config.toml
n_layer = 11
d_model = 128
n_experts = 128
experts_per_token = 8
d_expert = 32
d_shared_expert = 64
activation = "swiglu"
moe_layers = [0, 1, 2, 3, 4, 5, 6, 7, 8, 9, 10]
n_empty_slots = 32
router_score = "softmax"
normalize_top_k = true
routed_scale = 2.83
balance_loss = 0.000138
balance_bias = true
router_z_loss = 0.0001
init_std_router = 0.0203
lr_router = 0.00343
n_head = 4
n_kv_head = 2
head_dim = 32
vocab_size = 8192
norm = "rmsnorm"
norm_place = "pre"
norm_eps = 1e-05
positions = "rope"
rope_base = 10000.0
rope_fraction = 1.0
qk_norm = true
attn_scale = 0.177
tie_embeddings = false
parallel_block = false
init = "uniform"
init_std_qkv = 0.0466
init_std_o = 0.0
init_std_up = 0.0466
init_std_down = 0.0
optimizer = "soap_variant"
lr = 0.00641
beta1 = 0.95
beta2 = 0.95
weight_decay = 0.021
lr_head = 0.00696
warmup_steps = 61
schedule = "wsd"
decay_fraction = 0.764
decay_shape = "linear"
final_lr_fraction = 0.0
batch_tokens = 32768
seq_len = 512
doc_mask = true
train_tokens = 316900000
steps = 9672
dataset = "wikipedia_en"
Below are experts of layer 8 (counted from 0) of a mixture-of-experts language model. Rows are named down (a neuron's output weights, with its number) and show model dimensions 0-127. Each number is 500 + 25 x the weight over its row's rms, rounded and kept within 0 to 999. Numbers have three digits each.
Before each expert's rows: "raises" lists some tokens whose logits its average output raises strongly, later layers aside; "comes before" lists some tokens at least twice as common just after its tokens as in all text. This comes from a sample of Wikipedia text that the model never trained on. Tokens count by the router's weight.

# expert 6
raises: " to", ".", " |", " m", " in", ":"
comes before: "\n", " |", "),", "–19", "–18", " –"
down0:480456535537500514513514547496520518525492507471575494500486485510462531480549488543484468453506496470502562508509510535510510506478459516472506466540472520488512505475496495468461526517515475528545509499518496525517506493503534479533500530472510494494465515464501492487516508520512470504490516514504494529454446494503520523498506498510488471534500462466495538540496536490527528456511
down1:481534493454496531522527485521494466457469457495538506486510474502514527472498500490497502530477520519523434485515504495486497477456510494543507530486538492482498487512519537468505477520551478512505481496496486524499522539507459523468505527481495531493520525473521503512462494543477520509500514512513531559482485511438534447483484488504542513493473472499518548470502478497520462484455

# expert 70
raises: " also", "ight:", " served", " died"
comes before: " was", " is", " be", " had", " has", " also"
down0:503491422497527497526471473479470491463506494516428498454539521552482517513528483479526502507486496486510468480523492533505495522458521535516491484476504524509458530488498496487519483518513486459558461515509514504493540512508503518565491486521470550510498533484529529519514536514490489545488493515529515488486513484501479497500513514493486457508488445523516512539497485504513536538488
down1:520474563528503515504530517503489517489537541531480465483501536494493515464514498520499520464503532491510476508537506465506502484454460509538478481511512492512475493511479528511487538497529537556480540499531502524491464557510493487520479489544508502476466521504502528532472528489503492444462531511467504512538482522492496475525516475492533532489520570515506500474475529491536499480506

# expert 88
raises: " with", " to", ".", " as", "b", " on"
comes before: " |", ")", " (1", "m", "^{2}", " (2"
down0:504463473490497462518502500496491485506512452507499510525523539500527478549464487530468519495550552524506467513468514488488497443533481537504479489458502520438509498453496484496515522474500492533501538489454532539525519496507537477507528479493498497533544474523538507509515493468487468551490491507533530523499515524488455506486494477530505489478558493497475538513505515467522502487507
down1:512466476472496469515525532512483515543495474496503513488503475455490500437498550493501516537456503492508499494475496484498483506538544484512474524494468508524520515547543522505526504537517479502514519520469519481474516502551495477459511514552520526481541474504523499539489513479478471455526488511489472480493478517476471482514494565456543467531471521514466493494498528475503496530519

# expert 116
raises: " the", " a", " more", " ", " B"
comes before: " the", " a", " $", " 4", " 2", " be"
down0:481498500517519495495528498534494526497505524518490553499519474491422475488536511512478488486477474501530549479499538466536537525528501516517467498518506509532492503488493498528514491521454512472479564499487510516467470526512508501524458459449503526490475502528507493479513509484454480488516492520463487519487551511494538521464492475499521502471522528431521492516507457511496455507479
down1:477486452535519480509424524487532466487517498498466514472524489473435490523504465507477482500510502477484484478488518499500506527496490543530501499538518508484501457536491502483532541526502499496490544486518527528544497508518524492480500470479514481501523522516520517460491480509470481504515488508511478461530530436480508521531463506508539521484484491549482475550487486496443507458506

# expert 83
raises: " h", ".", "h", ",", " m", ".00"
comes before: " |", "5", "6", "1", "4", "2"
down1:494548489509495474539482475530494524527450488531460479483480522477514519463520491483490443499531538504491514476536496447522504534514486483467477515487480529464455511469538511529477455470489519529528516536533505514466474500494513534514479541463481491485473493509537515466521546471530473513511499509485485503471502527533513498491472524498549504520521500523515546514551493499505488489490
down2:536513511473524550474489508475495516484523514504505489496471517482491514474508533439495479540514514503513519541568540459513481506497504520502486505453495500550503486495485488546511527505507468535479514474471519486456528489507474569538516437512468500543499505503499481500480479484529487495466504440506492485480500509477536527460495496496486537515503508492475481465504513536476460512502

# expert 67
raises: " st", " ", " s", " p", " t", " c"
comes before: " was", " a", " been", " also", " is", " had"
down0:497511505524527479519504484502478489527520482514512522521483544481513511524502513544487483524517533493533492474485509515538539495473518492498499475498499472479477552479523496486458493466555434541493509514506458487485485470490529517494506509491509492548514473459473490513539506536488535536497470493498488500472511531511539476476542513441488473462496463452485521492513479439485486515541
down1:513523481503502468506511509499483504504517491505512505473545496505494483515500519510518453505467446472522469499533455515541537484512500477537447499472482514484524485507470527528497505499487500471459513515492494454536497538493480553546529535503491534495514502494480508505494483554522502487480434510502476501531497466466565514496497524512447488500525446503514524491528500476535541482521

# expert 100
raises: "20", "50", "00", "10", "30", "40"
comes before: " |", "7", "6", "5", "2", "8"
down0:518518516491499519504504488476509479509535503485539481486469520536476469485518504502541455493480476476561493466480445528536525503503522521500439509530585488493437515504531458485491527504487490514517522473511508495482492515532452495465513486492505542518501491522503457509490487541517504521504531483527501481481488472528507527495501517495498515512435477520521505502472497516498515491561
down1:492518480451497521510483530515511515503519476494531509524500470511489533517448520502531524468547491508493521527511501477533515452495490511533498461541493506488470516540492494486505499473461477505491500486506484468533507508457465548545515491513512498493538530452463514448538504510515482515541499470546504482541537515467538566485518526508467521505478508498491529478513501475497480537514

# expert 4
raises: " he", " the", " as", " it", " and", " a"
comes before: "\n", " and", " The", " the", " but", " which"
down0:492525515531510495490506493493514533542525541451544483469508493501474526438500438489535475512486524445495567500513509480517564504463468516514489481523539497485483480482524501481520488508505532468524506490484506501532459504512524510523506501502467514526501488517480512543509500551529494486508513528466538478532472479495498490508521485472463457516503451522484520520536496464507497497480
down1:529488503515477453446513526488489537494508513500471497475486528477495461465518511477534516515510476538547563521471535537487509476476500493522518506490494510494450506488513456507522511510486488496526460534481520483497515487474471501552547489501493534483514463535528461505511537506513488496506522490450478498488483532547492487495485468503530471519504456481472461535550510543484498489497

# expert 71
raises: " the", " in", " a", " m", "-", " M"
comes before: " the", " a", " his", " be", " other", " her"
down0:483527501471516512519486481546511550527473508522507505472518533516491496456511496527505481504501546517532482533540506524508470469528500470525485515545501510484468528489482498514480507534543481467527483464519522478501510507502522510515529529483551472492482493502508448495508502501496493517537567454482517526466482496554470494526466495546487514519487489476448515524526527530492553498501
down1:512478497485499442507517510506498516469480517544489523550467510477466520480528516472530513533512518562508532503510544461551505504468497486471509501474486485474489521504456534494479519498509488498527444451457532495465518484516494516485509509525530485507482537478481534546472488526495502534499474526503505480452453528519502471517532507540471501535505472496498517499494461510492542507493

# expert 115
raises: "\n", " However,", " In", " The", " This", " He"
comes before: "\n", " The", " In", " He", " It", " This"
down0:481497517490520500509512493500497503466523458535499484471500500523516455501501510504522492498500476504506627522505537525519462511470557491535484462484553459507438511497503495478496461482470486480513522551466509528481516504493536517530481515480514527472469503515478443536503518501505501519513511491526513469517501510514498527507493513494540494512474471526500494496515517521502522501469
down1:491557533509424489503487448536485492512476499470518486541504498526491456477488532463534478518525492484493479494499497479483500537486524539501476475527500480494537478527480547545546486521523491515537489504528517502518524487501509457508526504493514508485525516504498510537497538477482558493485517540489491523501489518500519479470506531495489448557510525506455520477448504476508502481497

# expert 110
raises: "ilities", "stra", "bre"
comes before: "\n", " |", " ", " 0", " 1", " League"
down0:511476510508514454493488485507504451535496541544528513487481505571517480523491536496500528468474496514526515506489520478508515496514491486461485488498479510492512501551482516478462507553470513474520466554444476514527479498479503539515472502487494537476537518482491520504482533509473556476490494517489520459496505488472509486526453441532486519499520509549492521478525486525482492459496
down1:493482513463475488493496470496515486506505561522504476471507530509472518496485549517547483473515519486510478502478516507464514419505481483505482505521511451539467507498535520471478479492471473501527501512518487499494488490532530491571490489488489517513490498463530474516515486524521543569507490477535497505461498493458511501471488473515514518519516495493509530510431537512462502536477

# expert 18
raises: "\n", " ", " The", " This", " S", " F"
comes before: "\n", " The", " ", "-", " In", " He"
down0:475528484501544486522491488487520519497497475497515496477476518523476473515457500507499488483536561473504498488524554477425506498503525480538557459471490520504526497527546546512506507514448496459501507473502554486554480518563472469479498500489523472514541499530515510461490500488489501496504497509478504513478525461469477536508507493524504490522503501471523497496544497485510538514498
down1:514497508506514513512516524494496504521502442465495484485457470478470457498523511513500526527529511507447519479563484512546464468481439528511466478504482490513550485489482492493515493482510523523488516530528492526447507464523529478488485500525490492485504549506486500497487494480496468516485522497510491491472440512479496511455502552490480507513532550469493458526473545479523523532491

# expert 38
raises: " them", " the", " var"
comes before: "\n", " the", " a", " m", " is", " s"
down0:466495522477528513480549502458508547497515503465465480502528503484481463493477518518521455482543511470530464520496523490469520501504517451443515500484485495436457507498514486519489514535503529478480497502466494509485510492472508490458503547497480530513504468517458493537469493521487522516464504510509501494496470452504523516515476490454497490518449432486509494534510515456494531498494
down1:491492453503503519497485494473486525557527519455468508476510518489511490507513451521495500476505469524483448498529511520520537475509445479543514498508498486479479520506444519454499486505535479511485544482497557489495497498524514536530581483490535530513458523490502518480480523530485497510480495472501477502523542474512480495485475473503502518480520503481533496528537549503510486454510